python train.py --moe_layers=[1, 2, 3, 4, 5, 6, 7, 8, 9, 10, 11, 12] --router_score="softmax" --routed_scale=1.41 --shared_expert_gate=true --init_std_router=0.011 --num_attention_heads=3 --num_key_value_heads=1 --vocab_size=32768 --norm_place="pre" --init_std_o=0.00477 --init_std_down=0.00337 --max_grad_norm=0.5 --decay_fraction=0.659 --max_seq_len=1024
Below are experts of layer 10 (counted from 0) of a mixture-of-experts language model. Rows are named router (the router's row for the expert), gate (a neuron's input weights, with its number), up (a neuron's input weights, with its number), down (a neuron's output weights, with its number) and show model dimensions 192-287. Each number is 500 + 25 x the weight over its row's rms, rounded and kept within 0 to 999. Numbers have three digits each.
After each expert's rows: "mostly gets" lists some tokens that are sent to it at least half of the time. This comes from a sample of Wikipedia text that the model never trained on.

# expert 19
router:500489512482486503468560488479442507522472505461507507488439506551530462506473550537504484469511493517494503532455529494511489467477476497500516515504492531525492475511512533521467489536472478494509427472519499513523453524518496543502519537515521503504496496474516462498489462498478466507
gate0:532479515509523464499482506508489480494496488457466481526524524488515504497500518514542521506528496521535466534514515518465509520510496498532489493521526499516490457502502560510517463516473531511492462493434551522475479543543532526506450482473462496462515495474529473520502492519476494515
up0:543486494490502507534509525486487496536531505491502494511495524514541510487530490511516483497503510491502470543465514463470536515468530526504514460526484500508562471484519562483458473500539506507525483525499495470493482513519468513485507538529545506464484493523448447462460513538538463508
down0:485488487503483501494523451525467508524438521511496518485503490523447553488529515516486544564495538496496504515471535500481448491522523482483482482491523486519473513529530503479463504498506512474483532528518468574481491489510536468517502484489474479473486495517542489512523476494530504482
gate1:495469481545487533514498497520476478480485489525503493479523493489501493494563477518545519496498472521503460520520492509467488520492442501504501491480499536497492490477521526525509485474515501515521468502484498492503487509461498546492467484504519528528492482520503493494538520525453496504
up1:522480516470480507514481524494487547533494467497531493464467512545495515514481464525508492518513485488509497538497525499516507531482486495480532578522500539490482499524524490484515546535492478538491463546485496495521470520520471466502503491505495519483501499501479485493514498496459527487
down1:513479516462487486462486480512515470529486530502487473511493492566493514508511502478497520539520511547475480492507443467509509491501504470529483502520489501534505456486485549520545466502521544473502481537553481490499488493500478465512480477475465525515491493445452491501479504515484442519
mostly gets: " ARG", "ă", " Juan", " Jean", "ž", "č"

# expert 15
router:509519537515514498463483518516478482484505491482472522518521502502520498496465465534518504482486488445482498460509514440509465529495497538465518481468515478515526526489530469478493509492509482527479513506507516477467533512511487504518480492526446495522482499523478521484499546458508474505
gate0:481494555488475497490473508520522467486507476434542489499481510470508489516525514482532531487505475529528498496530515497506472469531494526461526517494526515435502509504539529463454459497535504480509492521505478472497492507499471479522482525491457501500523528459490501494496513537499473497
up0:500503524497488464493527503494530525513479483518512507491480485434508473462462500459509471543494506497522540527504511523532518530510544495491520503524491478487454479475520475481520537510491484447502493524544492524533481536442478462534493493482516513532505484485459502469472535492438488507
down0:472502455492501528500490491506532531465506492497500514546493533526531479535485493471572519521483428513507475559501475445485482488516496491520465510475483545482529567468513493513478495543517482486535454530518505544480520477476514522485485494476509472477539521511499510487517472470484476478
gate1:543486489464480451501479568519479539489473477437508499528516501539478428501534480529518509459497561510467514498569500456505493540495516514495470498514503502484490511550534508554509507537495462509468517519513519511493532492502496516490457520503519494535495497513507591447463483503465497485
up1:487479527511515472494505524517505487464501492513520529521503477483457498471478486524479527474525445503483490522505498482536513479503481512531511475461515522513548488502482512517461501490478512521456498497462528507480501541490476509493480500482495486492486501484514522472486532547479479497
down1:493496505489504505519481495531487514481499506480559488496516507508465463512521489471470483508490532563491532469440518517498503510506515499512521477472494531539481498488515498559508523483504507521477514524521476504522472535502526505504504472498510476501505487495466548509521462457518491499
mostly gets: " —;", " ×", " Phylum", " listing", " animated", " backing"

# expert 36
router:509517476525485496527436526472498506485541537470470479521524501505518447466508501496498520477551498507470467462537482507520506499499541465489475544492481498491498489493481543483521520481496528476522483531496507507509528457494482544503443480502462472499491495514494475524499537455514466492
gate0:473466481515476470491483459486495511493524502494484521533465459485536474512476514509519538525503538485424507517497506513476528521500537481482520547486535500491464460516511528477466512453513458494525502527488508496547495496520500526500509538499447506511496514508546504499518518515518473477
up0:578527500498523515517536506530506516545501476483458499515490500510474479498527499470527480478504480565458506467529458487498507513491532455463492519530473498473468480475498462496523503507484514471506501533479461541511486477499492495506471485516545556501500508491494551473550468487529493460
down0:488457488513480494491500546516565500507494492506525490502491504498515531536510489512467495479497465453517514470511514489507524484529483505544484537478515524512519482489534505509501483503526505510484542516447499485455482511484532501505559498424460493491504488492487496543474539520465506481
gate1:508514514492495518547490531477475526478563500518510504510540528541508450519509447497483454501503511471501450536503509517480474467501491476531523494484479485483502498489481557492501535496510535538469494479455466495498500503494529500475523514457503522521473492445503508539514489476499496510
up1:507550465520522542476529483503492495482487484502520507494516558452486473509457511484501471453522474548518482470509551470480515504514509503519502483537524498525489473519499515494501484545479473500487522501549501549468507523536501493448493490522506492529468503526486494525527519492470511485
down1:532492523532518507512465435493501464478542512461532504490497492459484558469498500537502509495519478513501485495516503487578512508513457488495545505486538508518463529514505496508503512521502532488487498520516500505491519527502475499478498532521508499470516522501523495464481496492516458475
mostly gets: " human", " social", " physical", " cultural", " natural", "ological"

# expert 10
router:481508499483539485460456481514489506507529505516533507488525486531488492518485449503519501505493521511523500486540457521501477488488530498514532465522493479525449492503525519443488484469509511539489500527521483520437533474526490508481539541514484539478534510506463498464515488536445473509
gate0:502493480514512453515469474504513471470505532505483489476514473464515551511475495474517541493518495471468508501512452443501457487508519504486496463506477480524475488461501504457487487555511501494523515490512492512504506453550519469476475513465504456519466492480503527529504549513483523510
up0:472513514461503511464482488506485490493491488500543511482519496504526495443496493541516548521437480533465455476471508539468543535499471534546445497507526484476474492531484512543535512494509504527545529522493462482506468553508543490517527511508527491487517520547477497486504492504497516499
down0:514539509526511524465536508511499518499490444499493537479471484484554580492506528475537516500493456497475519472513511495468494478509493481505529448476530505520482517495563492478497483517555491466504516500541479511492510494513517504534484487479516463468540482501495504506515507559512513523
gate1:435503534501522515518496515475498485502510535504541532460504498485548508494499464490511485477509463505520516471491514533468520534499542507533529471494511481504484483505472493522467512462488501496456462483506479491530486525519504503516472511526515447542499498478458522499474496540492496459
up1:525495508510536567517450460508530513515539492497458513524498503521531490522503513501501508495508483550465465540494486517496487495492564501515528476549512515471491510514507505502495498520481517475493534515505474503516487497547514534486509526495503493537510514455463513489466499559505460492
down1:513492511496494496458502529441481512492533479439524477462509427504508496469482490528509478510493478479487517546486536496420522543487465513499496480456509489501465501538476489483525474483517481515508524521530510474458494504497492444495537512508502564517485487458479545492490507525491510443
mostly gets: " 400", "sq", " £", "58", " 00", "00"

# expert 1
router:475498484514498552545417511489505491478491504503539490549496498479502474491498475500512503506455545484482515448542494489505494541552484502513506492502471485486509433504487486485574514491542517463452455541520493469487515480529505489466494469529464483477490503507495464533479505446507478503
gate0:463480515522481498504469488481511476509493481518513502482542516486516489461539538523503558503505550470505493549512519490491494517465473444526492502490530466519465549507466484487478538554529456514495500468512492542462450429492496439535522523489518458498479461504528483494530505495461517491
up0:518523532515542482487552493495494474498485485522521498544533439479508465508477504469480494474503524508510458503462496491503536525492517513484542532473513469508525472499487451514509464468472477544492524546536495504477492497516489533487494513460525484509504503465498519549495498511502539487
down0:507413455530510486490514491486522515511518466479525544488544501526502485495453506520452487478517490479486517487487487537479522523499496494517499532503474530497467489454497482536498466497522553498486498485497548467501533552475486554470525493502505500505468504531521504506512486516455529504
gate1:498498529474519544513489506445497488505551477522528494503517552483490492466496511533483509477504466458488451501414508538478544475494494551523516489479477508476485478473529529484517480499513498493479497517537458507553510488480480494480483514514534505498539509492490512546486495479497490467
up1:468493501507504563458527524490487509484469515453535482504514540492432437527505545494490474457514451503485520524527504495465487524499522530478524488533500552547530461502508503498461512486495483490532440515486501486540538544514495529456515496500504502527453470538472498472466527530500516491
down1:496486477460511473542497481510506503528511539512492486499501500488463518527500483529489487498450505491482490517525497464488483527494543479526501540477494491507511532481511484501484554481543499523488487474547506487467523488506484486537501520481530465476531472512490504481491490495536533492
mostly gets: " could", " provide", " without", " providing", " provides", " causing"

# expert 11
router:515501527513502497501433485482477491489523501490461506482511522488495522505492469558504525497516463469473503468535446516492469500497477562447516550511491503484529529492464461500457454548488486504479482508501508498526481524503453493532496496454491499489482468539545503495467519472526507510
gate0:468484494502500495514477478511468515472510449493495508498500513577528494564512474533512492507524468515488459519539511528519479511508443478474492464540499512491532515553477527466482527535516502500498490473508469446536444494500504511488483528490497507510471453495537517489531491508469487500
up0:485538538538508484516503520494542484510531493453517475535491481509511509471483566500498474490460531500445464536493531486504495465482511487481519467489476448475452513530489492537504499506495477517508477535502505528489552525551508532496461495466526515571516467481484533509481485506551492489
down0:478553507530504458487536509485474510510481523506521516491484496485458497532506530558495482472481540482520493539486504474504546487481541509486488490500480512499509482525496506495523480433503470489469471529492509511493492483500504534451489498518537505456546525471522476496521481497448566505
gate1:489491536460534488480513478552504493533503480513535484502492506470494471526533485474502512430509507534532575473524488474517465500486457477521526514483483498519481468462518504499490537540520536519498488496453528543525511483469456515478536503531459506507500507540527524524514491533493446485
up1:513479478472509478513512529479492521493490463533502499485467515483501501496509555490514460538516557498427483477496479494494515500484472514493531517548494490472517495519514503471484522491497476457465498518517493528482479486482514503538469491496508509431493474507495481479467437533511523473
down1:560532502482494483467549504510487473495466513530459479499498502542504498476535501465503498484501516511541499497514486486514486502513498484473487513489524541499524454538541473488503491495473497441474499497520499520533512471511518519525517492502478515493523501477501518496488454484492498487
mostly gets: " television", " BBC", " Best", " Billboard", "featuring", " Trek"

# expert 4
router:548498486444494517485513444497527514492497494504499500525466523487498448487533445484530494473492498491506503503521434516465517488507485487483483526546528448474530467522514511540473491478491462552547488546473474464543529502496540484496516514519523490505516481488500513552505520483466507451
gate0:535551505510514492452469493501519485554488524504562506498500472525508457502520486481525490463491490515464485516529488512529528500504501538513492498483503472538498480490536501469510523484528547528479513512526511515541506495500529499516478500493474520498517520516512482520497477521540468515
up0:491467502486533506491522473483521493493482433523521522469479519496494512477517464483523467510494508505530521474517498536520485498487533523459501499507475514482505515528483504500517480514486481500469499521516479540494515490507491496541503536482495510505484521522493496458510511484494475493
down0:478478515502486514496453438516501497527510556455497504484469468501524515517480535533495491540507530494509536491485532490505537521455502488538494533511516526482503473505514496531497503486504489479520492462543457488465488502521504496505559523471529548496509520525524486503536466501458512472
gate1:495472537517536488496504487478501469512501458535526490517442502546523510461522493500525519491519492509520489460539532520491532487474504500487492522491533497481521462499546531482484482510485480464527499499511508497497468498513469501523497483486498491493514501477503470478518482494454507509
up1:470481476496460495551526489490543436485471482526480536484496491509529511417562452483501518517521466502509501490509534472475498541530532476516474507502527515484482505540511500484498505454510513540511498497515473501510451546498495495477487488538521478523532462522473510497493467471525527461
down1:473502514556488482494453462461472472510536489488517531482522541456496489499463494486478472486493551509505503483477484527518464489499506458488491501532477522470494472572492476449519533468502461562508512507473502502537507515468439516513467497508520483506518478436468539524515499452517537504
mostly gets: " H", " O", " Y", " Z", " M", " K"

# expert 16
router:489508527483519495496470468517520498540516509507510507486501510492516513476511526520494521522517544499508523478485499535500506520484502490527538538489472497467548504507467457496494474512498507483464445505521520508495496500489490514479513520481436494488495524492531555502504520528486514487
gate0:551513511557510484551467490494495513531484529538476525540471463490534484501529496515479471479475430499508510497508511520484508545463507490543527495534489479478483499497461495490505510456496493464459526476521541449450518445509530492518463509525520513530498502514454535495546461538494468498
up0:510520546518471523499533510474534474474497511505490490519476471492492494471502511534516490519472516535512479563508470515493533552502499510544526527473482535515503505457493515539451510484471486492500507473499519498552477446511458495455449491505487543468451499504503526502503521503508470518
down0:460470487520490560529490541483514454514501515508512470502471523499468453493489468480474490454542547509515495440482497511514506483520471484490513521501471521513504499490476502547498506559503471511494475499478497510496504506515519573506518505536519497496456478522516482465455490465538519498
gate1:509514482508518536455495477484469467521547482507493483496513481530508463497503525480518534481506495495497489506501512513485466497568501523505534506480521504486494483498515475454475545503450477497497486477461526498477455505522501508441489541498532482482506483492522519545508509518480479532
up1:516489544529525495476512529503485435478517493506466454471497507485485466483484483510502473477529529527466464481508553505544523447511517501469458483518505478548445496531505512476464501468501500484511512513488497543520511501461500485476500492460450523498505508505460515503511521505541460510
down1:478458514507499474516483506484470472490507513510546460491499476490530505484489476516462436505490456454471460510504532491521495503487532475532448523480556536523519475473534532476525461501478470456509505485499488477523469479492468509501450479522530483461473539510475519454484528456483497486
mostly gets: " Chevrolet", " BAR", " @", ")}", " Honda", " Toyota"

# expert 14
router:511464502555495475463474520501508496501507478482476492508508485484498438521501475467533432493488480477509534490459528534506524492457489511499520495505501507514496493503548497467551494481498510530543451495508492484511490524426503478530504504489512500543523524517464468497472498497485535559
gate0:506499517525469480525503586498459489526497543492500486486475519515532484524483509489459481501495499475505489495523516503511496513502536518518486486515515516479514555453488529515514471492507482471523493496492472449478520511492500454483497532502508508492490531532535540503477537444459487505
up0:490443463532544525489526457498507485492520503506511470503494509480461478536489492487513491539489499542543472500514517502534490480521554522506545468472486453464513524476488492486466435548484498471553497493475443465518506498491518511523443526461493515482491503544509492498504483463490524492
down0:489540482459494449460492492541494470504454451530441487522505452522460485501542529517518554493491480481490518477485485491467553502519545477483478457531485496464467507534507521516464494510465526535482551462491523503509546490498474507456485480467492492463514484473506481523510477529503507492
gate1:472485479471502493511504478515474497491500523499486526476527507469488485514480475506499567523517499487494493416465489512508451474466492492517513557527505469468505484515505559515520492550481515503491495474527444490547500518484447481487519474500434470488495479530512513484504505502486551504
up1:444496499480490509484487448465516561478482523516505511442498509506471478476523460509501514514500530484514492508517520484527487517518526459515506459503567463507499490510504529492498509493520455519512534534520527543501485483555471439529463468539514506518524475491530479497487506538514443477
down1:506536483558466486523540539465500481487503504524437545522485460490472475481499497495518455496487507499477465488497535460469501506450511501508518497474465502477509458447524484460509530480516522528535541520525537473465505553492526530476503498528532521486487475485512463516508487440502460527
mostly gets: " \"", " †", " '", " ‘", " “", "\n"

# expert 30
router:492503548498483518525516510502466507529521539496490489499516465494508530519477551523464514490508503509497509546411496484475536491506514514528486525522476488442513504475505531470499507498511551484503503509491516476490448466496518498512469458448538518472477484458546499486463493489511497506
gate0:432537501501532483513489480538499516486513452492485519457516480511475511460486485498507490511513478513517489489500496477531542503462532523545488490536499472477531505510519503500502498457544470503516497473541499475503465484498469541470497504519494534567510508513555519468457484470537505509
up0:519445509466482520491519482447528500495479486493506518521528494534508489491506489501500468502435485474481478477523497463503497533468467501493514484551473473486531477482505545495480536491485554549545523559488500496502535526492501512448487477479537492520502531505468470489481530518487496490
down0:513514489487497537521554511453487486490527499520518490468508477463507489486509525486476478490482469472459488542509524561535544488501491467510490488493484462540452481525516532482478542488489510528538438493466525498494488483522497444508466498471555477510522513462470483581546455499535526477
gate1:533503459479456518500501521520533472489499543519492512490495498512515469501507495486508469468535536481472528519518483513492462566482515511524535501494502502478469449481503495450502515501531494505470484489496496509540513514499487502512505498496517510527472483476543447488499497522482502456
up1:488502499448460477519504514507494451566514483508510497478484479512494507534493513524455455507480519533519481486503492501509511460476548513536500482479464521468507484493528505450544522544467538504508518503516505495493499478470480519495466519463479481458512497480505526455523488542526520471
down1:515532509477481459481495471512510549501510498488479463459480509504527486503466494537481491522473476517505500542502505469427562474499453537476479461468482553504513512528533496500498508504461471535525469498499458463413520501499515500496513504485527497468478488480534511502508498546484520517
mostly gets: " Michael", " Robert", " Henry", " Thomas", " William", " George"

# expert 13
router:523540472505492493526458521443484489515473539510473531496484454462482516524496455432512465468529462479508501506470523534490508480497523517465510476493489522502498512501510488490512511449508501512487501483477485495517512508543528539528497506517495557535497473491488433511487463515552473510
gate0:505447510489489543527502475508542486475500498496490451498516545518437482502504503459487457530495477502514476464481535478522512497488464500490525483526530480521516547465538579462533519472508488524461515503494518519519541463522498525467537481501490484514523477524514502538496529511526529485
up0:501528509491494502454512511504496492538522462528503487491499485477480518496514472504475515455483508497492519507511525524494455526502530494469503472512518498505517424480504480533440539484503479527514473538506528499516473483518478475461481526471484534548478489524476507511553487483497449509
down0:464517535503479506499462494504525511471492504475475513483470491537566526489497482459503531479532490531531519514474523516525520544495490535492548495485563512488484530513476490491499473493494481485495497511493526450455542479498488504515481457513512512496516510514522489531521451517497515504
gate1:502520516505507517527488475500491508500513500494510472519532500457457455419523503482511470484493459486477517496479518538502524493478521536527512481455552479516510467497528504485488495462474520495504532479486466514527494523486529523449507486581483463542502446518515531556527494492464432521
up1:507497519502487509478455545489523506499427502511510497509506478535483459505536517493469521468484554481506464474528476536497510486488486518478483492513483516485473528499482508504505532508488447459554422521457542479488542475509424499514509528514493531464487508476491529468451489488505513481
down1:493514481470516539537491531445477516522479509529513478500516497463526506523464496472469519532515481523517512442527485523516505499491478525514532466487485505474528488516514509518461485506522513506461559503513476498519477521504537494521477477462512482472517541476487512521502518495496516445
mostly gets: " '", " GBR", ")-", "-", " RUS", " ENG"

# expert 37
router:461490479520504526504455540475486490472548527497517465501485513527530536470475493493526512473501425491520511523527515517545496511515486516541517475493514511479502485509550528471536491451463511510477502489512515524496484491525490538513487516523486515525494475497514480463453475492503488482
gate0:506504491480480485518494528473496457478493515473538491525500496537456447517515511515497550471472489456517483453481490517498487491554515480534505495497527528488524495482485470514495526505477493524529493487507501538513447470489477520463531534495506506513510534541503464522547548490515550480
up0:469466529517498485560492480510450503559495494469482499509495535502519515499487480509518476494496476462504520466475508495472519457476531500513516481498525533512533502496497520499532452488499534453559516510550510524485496512503515431492513469491490483500515478487509486513490509555506524446
down0:464498532507503470537489549489501528528497519505492506505533458495490517502517506518512485454497472490528521491533534507466498513515536532483459469450496520523496459485471541471507485502506501502473498555534481543519479475502490518453539462501515514516503515513515523467530488464503505495
gate1:452518459523511476504503553496516501539493485491503503518495500475465486514532464487507507503562519552544480476498479510456532533492495516511542496508495504479494539512440504550468444502510510544499482494534509496540489486509497462477477477488507523472513519475492512481498501491546546488
up1:506518474506489512470471475489500524515547482435501537518487503459531485442521471504514443545475515469530516477497467521496495518439488490491476477495514497449501480484520500476481534493534511522452475492502504513510499462512484526514495445475472520502487493502489430443512520508484524510
down1:517513462494486501448532511529536507513496516531542497507513491549461492449477496518482537540445502507510500492491492489469505495506484548489474494531506515479523507513504525500493508485502512447497475478499485486476506472489485460490498529476510520515533488477503497501473479499475505490
mostly gets: " younger", "ful", " good", " Your", "ast", " bad"

# expert 8
router:472515501501486481522485482501520509487536475508519515532485512511497554487516522496492503495488512506510486464554507519489517477528506514523461490465500499500511531475455504507476516504526499533461492488537484481491493477515513466472488428506479476496479496518487468480514547469504523497
gate0:513486495506523504508499482488505492479514461538501517528508482522546516466504456478510522497487457466484479560475481464513475469482456500474502527521535471517515515513516548520476515549459502499493490487486512502541525528519488482466476515516475490491492484444493527471483515552515531512
up0:513488458484510496484503494520529507496482502481520526541519512463502496503506479499529494517515512497526495473527460496487562507502487490506486516480437501498472474516468530449523540500497501552494508522497498520465515458496477484523472490537528489520524435527467473529468484499501470489
down0:474463506502445547536492506477519506457489476501484484478472514475493523531515549451514499504533499508506506510513473524518511491522475543535489497481511526510465535472443532465499522500485496495499507472509525459443477516482484522493515457491483492490480518493472490554533515470480514509
gate1:481526516506482476479482497506520480545523526486474520480472473521464499507519489453456486482503452481465490470533474465527510473507493507501481497493476530479502496471414516509512496481523549524540501535503477496504518492527484503501523449498462458509526490513514517529485499495495515474
up1:526539528444539474473474506456528511523482457517516529532511508522460495501545517476515505510521444448492497472494510469485500502491489494491460482490509462488487499511519478463493471516519470489533490508459508520498484531487529489474509561490523527488541490532453510503504483521550490532
down1:457502482469499531496485432556513481426549509507504519480459508487525504532493497489500499508489477542517465486493501528481523488524477533464523475493506539505537516468460492504501497483464537506490531490500482483502480505492489515489455464480467526491485504532482490494486444493517474521
mostly gets: " near", " at", " Hapoel", " across", " within", " along"

# expert 25
router:501464490485480506504526502510544542495477473533538504505476545455496481520539451506539443515527491501498481500540487525497514550498481467497465460570510467456526504520523489535501528488485451518516487529508504485518485477498479492505529491495496513542479491451489501511529522541513507462
gate0:485457485518539517475471521497531534510484504477513453463498504474479478472507494527494491525513483493542455544532481486491542472495489498446473500519506507486504522464472515519511507496470493527551480500501523486468486516527450487463503535485485484537530461491529497498540533528489484480
up0:551539499520456503462561502525502510510511491536463465521488511520518491498497507516571522492490480520523519518456513497516461512515457505453474540497481436465499480524503477478467480535478471479507498502527518482502468489483477562494498499496523498514515472489519513506521512514509495467
down0:489443504537527464485486479518489511520475505463507480493551482510496485482453520473526509458458499525496487475562476504471495458474549491520464488481498469460522483487535518522531507511483460526456513494472548482506480459506513508500501493507507476488519474495465537528494449473529485467
gate1:505533532516482518542491468505490541483475500516467494513473478516479508493512496415513441516504531483492514493425489535455465516541530507483533502475472493498501522472530510483499522494485529528450519571509497500518500455488532490512508513518485540519504501506529486523517496484490483468
up1:514491513515491516497518516472493539494507523476516449482518481482509458484485469502498497481517527512503464496486498534493543496508493528483498488470488478463514509508461482574500497460508499449493547513466493451525501529482471502482537520473504479495483497521474555499496536532489486502
down1:506540485493511501513502462527495480482499503496483476505512486499549496492532501508520563548510553528553519516492525470499466536493479478508429468520541514506505511494542474481507468543509451545504488539518512487475502511516501493482471497528512482503523495521504535528502504531542489519
mostly gets: " S", " St", " W", " L", " P", " f"

# expert 9
router:493488507533481464513492495525510459516480537526473492491515519506521519534467502487509544485509491536509504558478499498520516480520495487542499479466508528503504526505468494521480498541468536481476518500483524525494449509518525488544563455500562497518484530437535491463513493511488458527
gate0:530468497474510478497433519495530499511459507495505477505473515464502504544492532469539520470528529514552519511504480504529577516429488489527491476468509492476495488497504464537493489558484506491507549514498478481565479493491503469445525499500512478535534510502454431535506492488499497467
up0:481544508516517508530475474505509503488544487484489481485477507508504533538522521525515501500510489476469484498484557519501495476513524528550503469500447460458476533536538526501518512473496515552498510516494545483482461481485485522604472472486460547533477476454533524443546481497488507480
down0:443515440475481520507544433539471530509483499513474522457461505491517531517494543487466490561490480508517485563523515545521515519464521472498485471535488479502492493490518519480473510476480485489516502475506505502454485504569478533504488492536529496520502536509451497454487457547500502508
gate1:459480552521511560525473508531451483502520462530491513497473523499500496538497511503493484503566520537502523524525485523503513484432484538510531460549430482518527470484498461502471509445518453481470473483520478502489542533485464496465542498523529459543475531506497508502518549509511532515
up1:480509531484521514526514484488511499476485507527519482490478486499490508522470483535497480482492499510471467501520530453523483493507516582537479520487499502483465498498514479512486528510480537510503491517490497501509468496485497548520506477556487470508527496521495524499462506490506498498
down1:491461517517462514490480530522514483517487487492515523512490482483506464489508506489491505526488513508488506499495505462507527474504477492516474531477481525495514482559480504459500505514539482510474519504468534559481536497502493493473538536522513466493516501563494481495453506508511504517
mostly gets: " Racing", " Big", " Band", " Dream", " Battle", " Beat"

# expert 26
router:460501474488493473494559466517539499462491554527468524481528509477549462510524515472475475479514535557518497494520506506507441488501543479476494468496464480479512491491455526504496517500484493496547483490500507530520489519482516488483526482537528527488501488478533514445512522498460506475
gate0:465468459533461482524503484514496458476462521514538455490494476514484474548472493499516510495490486473518527553493484537501457524485552531509504467512504511497454487517532554525503526526533440504529504471496515496465538502469450490491472498485528511514458475505490469460503528533463509514
up0:498534531456515522486518495487461510501517469520498484495483522557512515532511511502477498500505501510489493491483563500471506443497477508513518494501484507488501512515522514455523544473463475476523482497475483471507459473522509517475522499493517484487513517476482456509487522469495486491
down0:488467505532478508464521507505488518503512521460471487505504470473479513514485450518494484492500492437498475501526484486508476502501533468495497458498495506517497517499498527521475469503503518527511496514519509458475483469550511505519516504520486511512514488513508507489501538558485505515
gate1:529509531510565488488530486498519502566479459491499489496502532497508499512497506538510491485490529538484515468506511493461486494493515524495471498516515525514502450504523495495468485460492491502475467488489493494498444478503520518486536478457537503518511462501542512523445487520474515491
up1:493491493551497449510497490512513467509496548524495487500529486512534488449487499527479501511503476512532536520488447508505542483477492517543548504466528521512504489489484503518497498549514555521535490455485475533513523527518469487502486532515470490461488518512515491509497523469499549513
down1:479547476518486465480493516490538467491510528515505523469503499500500464515487491532478505473526535434537521516479492503461515432491517503507463518466509483564523508491464515525515485510476473501487455509540484506536479555484491504520508519492526482451494571507491492533472491501500476516
mostly gets: " Ar", " Cor", " sc", " Mor", " Har", " un"

# expert 12
router:502506501516476501495452519491521525517492481463501519478502524415486464505506518521467533507516520501471495471487539473476523509498463475495554471483512494509502495492495490509480513554505524489490512502514498539454552477476545524502469507496492502504491533494459514471501548496503528502
gate0:487526525492497517519464489498471503526513530462478461465461549460489475526503530500500534573459470522556507516501471530499468477543490511483490474455526489506510483482514512525508497504505503526481515509500517512487530499508521530478486576476496505494497499550531526529484532522523482515
up0:455486526535512487541515501487523521526530449464494539526500489535461525515480500487509481497537473515457508561498512470481486526515527485513551492500445487522470523438495490511506504526499498467521478481477500487512465473506515484488454490509488490507531520494480480503517519534489488478
down0:504452477519490508531522502476463485514509538508523478489523458505510469459507510515476530488505489503514561510512517549484478481501539499524496493523516506468516510472473513503521516517494513509462507491515493491480499474514538471466457526514492500471507565468471503538525463508563539480
gate1:499519477501475496503493504500504485484520514503510507459510470540488458509534487504477497482526468493467494557502544500483541516491504482518509455525473521514517490500507427517492498453491441481501482451477488484506529431533501498532530516482460560475534506465494484501490483505493479460
up1:473511521483516527505578500537486503536507532488513495514539487540509482455520508551509503520521541512507512487495519481476525463493516484487506533470510504522469514502518506502495470511481499516521500511502489489500517499486494524495487504458521523465516518458524565471499517515509488494
down1:444511453500508532469442470537542501496490473518458518479467532516509515511485476542515505508530473485522480475499483486518510523494473522489488474478530525500509470486458447464508451501517514480505497524515516473499512519509485508516505514568502503529522540530540473494470448509501479526
mostly gets: "Personal", " Coordinates", "Career", " Length", " Released", " Total"

# expert 5
router:507482498545483484484452521493516476500465492454538543518494450497519485488492468465482493487532494478520495538493513537493525505488468497479469480508525514489465486523525477487534499528549476514528525530464505483464545481471447492518518505484477532490491484485482495528535530518465462530
gate0:464499464491520485492478492508506525500443495511527523502537512503490483495499521481494494505476488522494459496505492442477515470504517501531539481551506508468471544488474516495532507439509461474508543491514461504457540498501535489506505492490511464533437511472466492501479514484513531450
up0:514502501484582550473520484482451481533510529477497471532488497532497497529485519516487511470532505538495501530521494486472538523472488489509476525511533456512474511481473518564484479472544472499524436478536508477535483508520518516528507519532486496494482475511557519475472499507460528499
down0:507484484533503475509471496517504456491510511527490498476465480507520471519508537496516468498502545487514467517504488530524488519524452504550526515532510471500494501480513477456500545493519464487519496536505511523488480515478511447477488534517454525497514444487522492515521468470488505528
gate1:507511471535532493467509478517508493480511506513460504475474523539500571511477492511538491458498530475543488537505478524530458536488457507512494469516510499479548478457515510511465527545524497477526502517471484495472487492523505473470528472516546503477517537510466505456491476562500472484
up1:503505529451536527549501491563483520503486518481501510499507507488501491501488494532518536521486504489515490455476467449491475460542492462530462537489480492504516487490471507487470473500513497541480501519514486486493502485548518487492524503507517531514465499467500495492516504454533514502
down1:521504488503495499536511461483535490504454472475547484485490526509516536467452503499473477492536529509475500521500476523445576471508534527447515516496571477526523490512482528497485475479481475499448530522488488477507526491475465456502528513546510486483475474522511500536469479527510490498
mostly gets: " (", " $", "^{", "′", "°", " ["

# expert 3
router:508490478474521489522518511514544432501533515509470473489458504483481506494506504528491487513505502486474523512520507472540559520495471499522527505520539504499462460499540522506444484483460550508532534482453521472501477528510476514479533533495520463513472527506504505505501526500501541496
gate0:508502516471465510493508516505545478484443446492520475500501494458475499508476531506560494485498495510468529525528505423462512548484474536480542491485532454503470491501521482511495512539514554494503488498489474507519493495528461509510508558489507474529517487515479498502523529502524518444
up0:522500493476500494497482501477463469512532490523519536513513454489505500495526503505482482493513456514527519468483512516542498456512486467481485520492505525526521519501466531523485473475479485527473479539539488496515492470474552493524520485495471481511497488509504544514448491529539466459
down0:507495484455525482514515481514572503515497467495482520476485524475476475461515529460488539482477541511499503504467487463468536480536566480522514530503510487509518473449542531501530463533500479538480516490449474520505461523484483498490517485506509484523500469522524509484490489471504500481
gate1:505467499531511487444453494507488482496513496484498528510465439508525530473481473547496513491505530535513516512538476507523519497504464469524519508465487501483458547492513504513505457496478510454502512538518490459545490499456511467496481511495531533496542487480503485548523509517505503537
up1:530489549509502489566504511479505553513548491479509532501485471459467483471485506480498536488511534493509474518502438501534511501524492524454510458525522459460517488494524496528525568505498490500508455487493475516515508525479534533480491479498491470514499483480492483480488491496523508448
down1:478472492476493520478508494496544480500495493457473501512524503528507550476495452522479487508491494505509480497472509447505514503504455498537482487514520507476485483479512548505501532470487526466535513448549534499514509498503467458512491477504524497495450578507506482453479541490484529529
mostly gets: "ks", " issues", " songs", "ons", " funds", "ys"